Below are experts of layer 2 (counted from 0) of a mixture-of-experts language model. Rows are named router (the router's row for the expert), gate (a neuron's input weights, with its number), up (a neuron's input weights, with its number), down (a neuron's output weights, with its number) and show model dimensions 0-255. Each number is 500 + 25 x the weight over its row's rms, rounded and kept within 0 to 999. Numbers have three digits each.
After each expert's rows: "comes before" lists some tokens at least twice as common just after its tokens as in all text; "gets" lists some tokens that make up at least twice as much of what it gets as of all text. This comes from a sample of Wikipedia text that the model never trained on. Tokens count by the router's weight.

# expert 26
router:538541524533502484483449536514498540546489481518528546534517506444530430504476481502499483465534515509495464485495491494527472535473511507452526488518552519489511506504493507525492479475482538491466483489514485510462483480501534543515469470520450505511454503511489517487518499449466516523503520446459474537512483512504507480477495466546509527463469493444509484506481490480518514495520520525484497514461481489509512548481497479499487484507513481486457553466484501499512512520497511474528486459491482482504552527498503518529509501463510505498484478518512496509483547497474504523494484508480510496517533504503437510531528526456512531555525478471498510511506470450496485522494469469503543470533499503528500486460453488488477521501506497504524548486509538495488525489443479
gate1:490515506472512480502526500492542496475524515508499516511492512516506540483507495502499466498485506473476516525517514444529532542503490484534467467499491467484531487458511478449487488507478465500493566465516546500484523483506521474501464518462483549535474531526534554490516533546487519471522441478531477506550500516459495494526488500496487503477530505494477488502467478501495485525486475498500466498517472476540497490507491477461530524512475503492540527477498482530513558480490536513549508502512475505506490463460521554539495477495488532519485560543500531466509529456464494483463502532476480526512513464515503475511534475493487501505494480477523521483466537471492511499530515492474469474497488513425523490559507476493509454485504537455506510514499522474491497473484474
up1:477560468509496536497505500471519514502512437480511478483488513501507494484463512513493485486500507488484493527518458469498491507537527518522486503520510480506567450511485511469548499499472494519495481509503515486499511474461486514505461492533458521494470566510456443503490492455507499525484468487505493552546468491499488527463471497479473532480542494474506519535499464455517539505518547485525478494490496442489517508504516484460454497500487519511503544469440495460548494500475481505516505524539481530500459537525488456496488509501448477478511477512543462512506510509500484528484498486523511520479519504505489526483527543507546502522502518519516493486517468488455510485480514492446521518478492527553480539513523476492551531488526497489519550485475470497517504482521487
down1:500538533495478500547515539463472486479493544493486540493480506456509508484549496516483518490482508490517482491479454504483486548516488473481521500484454551476523528489522508503493557484506477500514521507491509499494484466466516492521532491513534479497487517510506530469568524505543466456481485541512465437544510497444442496502532504507486484504500510563482461528555512505497464512465512495501502512525507474477481494521530505490434471490428501488474500496496506497502499497509484497468510501467519504490504524521523513496488548540507513505512515558476512530508513534515531488514451499502542518499541528501498536528493534520504521532504530486471469476506520508454509515480495490509524500532557503466542513530500495471496498494464529494530499532491512510531530493541515
comes before: " is", " was", " are", " were", " to", " has"
gets: " it", " It", " there", " which", " they", " but"

# expert 62
router:537526538534538494464493499497512502511463466487505532554498508472506462536521491529483486470505510494493482494523515579528475530504565494477506466522501557455462502538523489521531485516461515503483485494501468498468482533520531496516474506519473462516497485486496536467514457492500530502522539487473494496526489516491508496505506495503488502459470480505534492518477443452519523520500511510469525535474510482480563534452466505472500482506487484450507497475501515504461523491517496525505458509511473466498529498462515514499517434484487531476478519516507519518522497499506479514464515498500471505564507515529510514503490496475479548532526504463464492469490486468509463528488479488553506487505503500525512488463490512486473571506482494515508518464519503480459522541475463
gate0:489544478508515520516537524508460508515469512494491523502483518477499500522516488437549514479477471537497509537517485462507501515497512509511513479423517520536494502514493513480488499530515506515512488479472488531531493505489450506479503494464518485514481541494476526466501509494544482514513529550528515489509469535471506454469538517463487491532503538476491481549478451511484503470506513508534493497503533513466501515463464488490463536496480466496545500477522489519512497520501470521503549501502521518480497462482533523497489502515520513495482519519536471491508492509480480503498506496472510505585503490499524492456489519518498512532439484467530488508519485469483503535474467527498531556498513498485506529504445470488504460532549490520537495520523518438536485585497513
up0:481462461505527481486488528477508493501523542547535538550482478497474521487497487527544478473481556469533483497478519476515489477493518450468513504458504530492484518507497557466492558457529489443490516527484482534517457540540480496514466510524497474509506480482514514492514506462487504466477504533506505510515483527516509499484479508500512504515466502488508506486575518494439478493493471522517548479507518527471505441537530526471502504519472512492540459496462471488533493500465482513445474488525470515480489504515529510450492435497485538468521471480491497540479489530521476516473493498502471495523456510511481533505508479507482489507522504462471549461529511500513524508465497477532497495497542490509512484506550471477495480484482494515531526494484509525528486478517486
down0:510512468512483537508509489499482499478471485495500535517503519514545492463475515475516569538488516532491498509500496483510488479469522485488497486500479510553526500495496428538478487512560505466553500518501482472529490454479484498519521451495525513479520508487488496492487476517530488497443461489504452502475508479479510514522516514550514492482476479498463503527515559493540534504499507522497490532482512482501476490516485517523494486550503462540463549500530532472488498479504488501508536473443497484494496509484536549517475533557511500535508468474474496531482532532506498496519498471488521506469545467485536497476512472493535441502470519529504519535493495543449462512550492531492533476497501527491531501483500484507552499533502512470505523513506492498483473529510436
comes before: " to", " by", " the", " in", " with", " a"
gets: "ed", "ing", "ated", "led", "ized", "ised"

# expert 93
router:500494516510528481490512505526536490500478509519519525555476495443484476519509493498509519453514506527519485477513497526525496481504538484467520493510511532456489463507509524493542510501457530480498499493512480497499491495509518544510466502502492455553486505510502550535508503464516543518529564501482501519526471491471508517465516440497493493467492505495492486478435461454520506524489494537491521507481498508503490499446492532488494483522476513454484515448477496485476502489519511500482464497489469483511552494505546496502570461474528546480471504546522532495512486519495476510474500499503496523574519539521501530492507511478502565523541489485481503508556507439504510514495489482552503496494508496538508492481489488477492524529472536501531551476544510496486512526457472
gate0:476518517478508530458496498538570529505483491544524499483506501458461491521488488506482469500466464486527498470526482496513491515483497495490487501436496521510510486488508487516483497512545530503503522491494510478537492487526547499517501501511494544496499490511507549494443529500487460544469504442575504531486504483497460486481483470509475559519471472521506459463480502503534482451474498512505512527521492510488506483498509460475491492504510466498452497534463515475507472469524521506474463497470528447500465461540518460498523452503526483537480473480486535490470498511470485508503496481515476513503518497511503485506528544504561522470541457484462490499495514465515530501488482508549491485529521476517515536451497503516479504538469520523465491472527503431503500497499520
up0:545469510478435483530521524422497486461493480533493489473510523501533483520509521517501508524491509498500457493503469521519465528478546492461476464518464540505478530476514471516531492508474497514500501467483476494501514494512487504510529525521510493475522543507499530444486471453522494512520461456517545538553506478484499499490526504520501475517479464470489521510482514518516486516502524514534547512490504509518512511547475468458515493487497502498509493478457520485541517498532488532515511552464514495463507497479452522531462447537521511505544474517511519444470467509472485480499497495454473468530480499498516494506493496501488506489509500450450534479523514441497477519487516512537506488483513476521455459512495480516490475523508488539544475464462515498527502468526516
down0:476559512528500473518550486499496464505516462507494511530471453534545517480464490518513542496490508489540471468456520522485473508487514535488500470472493509498500492496512440514524526491541483500481502541478496520476438501536526500503528514525514472511473472488462497462533522501472548506492512548496540508517495532491524518436499537493537506537518461479532460515550490494476495482518444518487491489520501514470453505479507541525489491485471520502473466524507539492515492496511492482504531503520522524527496529500530503500451501489490490514522511452510491525471496519469463520507552518475528485493474479522498471509478494530484501516483550508521518556460522477514508454480512514468523526482464532528511482535487498464525520460495541501544495483499474531474486494491524
comes before: " to", " by", " in", " and", " on", " for"
gets: "ed", "ing", "ated", "ted", "led", "\""

# expert 95
router:506494484486482473487488520513522525540460514510503523513470490472498461530513473500523512509511501527507498489537505514523481524524529482431551460528524520485482471527509494511549515482462513478473468518475443510495489514512504521557509509515498473522524466493486534496507506478496530511514504519494488515512465484477528500463498497506476467484483513482480508442478463454520496501493510543492513509495522475473526515471427499484495496567508504485500497497465498566498506510504521510502497481529505427519484497483516499489503466486515544434501483521510525505550491531494500510474480521448475502532519513500529529496535528447508538544530497467497522475529497463473479517457481496506503515519512486551488463481498480474500500558497519468538536471529530512504516560514496
gate0:487488468512488500545492514480451514488490483495499500505501487494509481539539531473470495487518494475494464520493475519500509459504534515496552525501501497517515482555506475467506493500524549505503498522500467461479512518511437477510502500493494495468531485518523516500486505491522478509532503472495496534514486481487506492510503496468499533497485577480531483480472495454509482540477528477521499504532512487536528490552505521496462454518521502479531513540467496463505456448546474486521464485503466529546505510497525472513510502457507460514542468507507502475509519504530470503479505527500544491524453518509531460477524510462485485511520504553518463455507450530498536484472501543490489504580530494511469491517488432508508492477542504506509514523499491468521467542519457
up0:489480507508507500541476527501527504517522521451530496478517515516502516520474473474520523532481487528504492503488481522461490499482498435511523508456482526549455489493485505499505481473484478484454456501478492499532470542490516508531519485515519497520549523502507495526481503491534443527493535503494542517511488484464539469513503499499431491474474530527493478495503502459496498472483486476570455522517443544545494560453500508551484511454479528493521531506542481559459549491499509490473531475474480467523527516492493498503453502516479484494499476507553478523535486485491502458479494508483458498472512462518466547512512520494515496490542497497519522534533506489493482502460465506507516494486493483471478484466483490483506492498498470490479497486544538499504506462483526
down0:493496470492481504492479511442507518500471522495509474487481505466508481506488517502544483507474486452523498502546478490491494508478474543528448503566541473495533448487505521480471530476479509538473532498500522521509489493499492505487510507487550523501535485505478534529513495510505501501446437547534502516537515504528465491463536521511517476462489512459476532529475504501467479527501537473474517488494474516497466485487480509480491497507503521471471489472501509512482530470509555515500485552509446477521476470515450513506519478521523518466501521511473504483474504463456464498516482529514476535457471512513521479534487498464535445518520504510530503473469498488524506500498464493494477538506515536528508501464542509499461481543522514521511484462449491435506491511547491
comes before: " |", " (", "\"", ";", " by", " Club"
gets: "ed", "ing", "at", "ak", "ic", "it"

# expert 67
router:527529548538484535493459516536511533534494449510493533535502500485546441497486474481501527462528512519496486488503528514537492523515521483474490493505512508464503482527530519513488480493486529457473491495511501539464501461504523546500498468537469486534493518465505515509555528467491532484554545459506495539508444472507510524456492478514461515484490506503496444486502506474517527518542507527491495510440481468478530537504510448489526475506474512498474517440490528522498507523528509472508543502519504480507511510496512519534513493488516531499494452521500504516515503490474483545465484495484509498497526527562467519494552518481481521518495505466522505468529479501485485477493474478501561514534534495515522493480500521509477510528496516471478519468524518524502555472500457
gate0:476509516514506558517487483503446518560514488524496497470487442481506497517435514490460517471470498476484502466515499501485536454535485511445481505524528513510509497461495435523485450469482503440484467496497485481511491481518512467528506492519501502482538528506472486494490519469505520510494486517531532460502504422522524515495495518475521453482513503495485530518521444493472512532542457565526491498520476465495521531468521480495526483489479509502486516495503473478491498523484510525470532507506468484504512493463493470472511498530501469488475507470527560509517532517517479468492513514493513451501465473519518523483496495483460493504509501497523495454553504507522492492547503527478506547477522480475535512553469517508511479493512507517541496446509512517515540529515501
up0:472502510493504521488481513506450476542561475521496510500491528464534481506506480506458523473527532528548470505497521495495502526542511498517465472517521510549508501466533522519480504461515517519491473501482495504533466410506514481496493443476500488510465460493495480512492510483509516488546488526516503466469475498503481507518509532497456475496493495501469514492521490489497476529470491531436528511503527489460527517486500468521487464518444464507528518513498494464519490556516482456483502506453504491479494473499549507490501555513499555515504537492515477523477497512516545480474517487509507522493495517465515469456498481521526474470509464485471504544467501488482482483518448551527496505515494503525503489548485512512491552511484510509514501498501472556469545503448475
down0:510549507529520494491521461469472503540483514490447510506462530497506490486493510445468435474509474489486483509462486460462491483512453505497545508548493549550513529496547515527504462526460509486490481547474496512511510498547483488498473483489494445465483532499487488483555520533472496480509489522529496504457466538496472484479476521456467502467481500477466513526529448477537508518543520527478482506544481493455505554484540507493499497523506493510505511516513472500502479498480507462510507508537500516500500510487523478512558502503495530490513471519521482515478525472438503488517479533486487542508461500486490470515535504501531480449488513515489516523467470461469472478461515493493557546487503495498490480482505447506512515500472480507525516477520510489474497498507493
comes before: " was", " is", " had", " the", " has", " are"
gets: " and", " he", " that", " which", " who", " also"

# expert 47
router:546502514492516509483455520515513524487487468535542506531502516475505459502432496501503516487500524500508486480526508491521487555537514469503513483530524534475420490517496535532507506491493473489476498506476483500469463502488505492512512479506483497513459535512476535496573493524507492512550521484469510493515494470502530483473522503517504464460512511451473516499486465475508475496519499513490547515490499489483527537474465482471515470519431490478464517480458536540474509534474498453521474512496491511510544523451512530507502485496510513507486508514537491552495512514475486557504477504455514523535527504548473519537508472470469548520503496442500523489518488457511473526484506449518500462493557514494528477497512514493506511545476502470488483486522491508491547511491486
gate2:498519462481491510485459518438480483461520495522501512478496495521542496509510483533490546471463512562509485479513498532502480505504531470546511543498492515516490505491469541515485501511481524486535541517463506487533507457480492472477491488485510501518463510473552511527506523530518454527487540518459472498545483516528526501523516499536522464468529485523511523526467488513498446550510499501529541527546489535481461502453472489529508534504485501514443453508521500525471484542502461497493457543513485454502518530528536531509492562467495519490488520490540518459492519508458509501525492488496487473495489529467484516495478517481449511486507513439492499483518501489513539479540522509505476470504505508459501468472500492464526517500499506467492497492521488541531508512475492
up2:518529479494500502524493515523519524527500487537514471476537527522531486497568461579475471505457488506534500506518460547495482518489461480473513495503488500520517508498515505461488488490473506500492540511532499545490491501493549519505498521447482497520503552498523508524462518463515494489495463528465485461466498508492514468500476492557508527487489504488483467499472539500546499524460482505501454527458510454484537514491491497500486475518542455474465530532504529495512514441516492505459501519506509498551512473506491476492452529533475503472516507504494480462498473431455478504505489505483502494464496514450472546505509506523505488515475505506518531475474495458483502515521526501517517453497466509497463524494489462482466523542530513487483492476448472506488517479470516
down2:481496488455480484498532514528513494483543501511566521521507542520525515482529510526453476494541528539495509462539484503513551510515495541504495474546499501520500548505495518503503505509478493503516431521472520474498516504455506481504540521482510491471514486542527515506513567489512484524487529521471495478463491528512542515512545500507500507506528517492485539510483434529501489539514492438496492476511504501497538509471469534512512492509477516544479473495487516515479482521516526495496471509485480489499472507497486491548533508473519523503469485484518508486517482507454512502435464506465504467534522497551504511526474467492511493493505520466470522482499497543476528543521517501502502538516542500544500481441525543517465476525473497466514506512507520498515489516433557
comes before: " a", " the", " he", " was", " his", " that"
gets: " with", " as", " it", " was", " and", " It"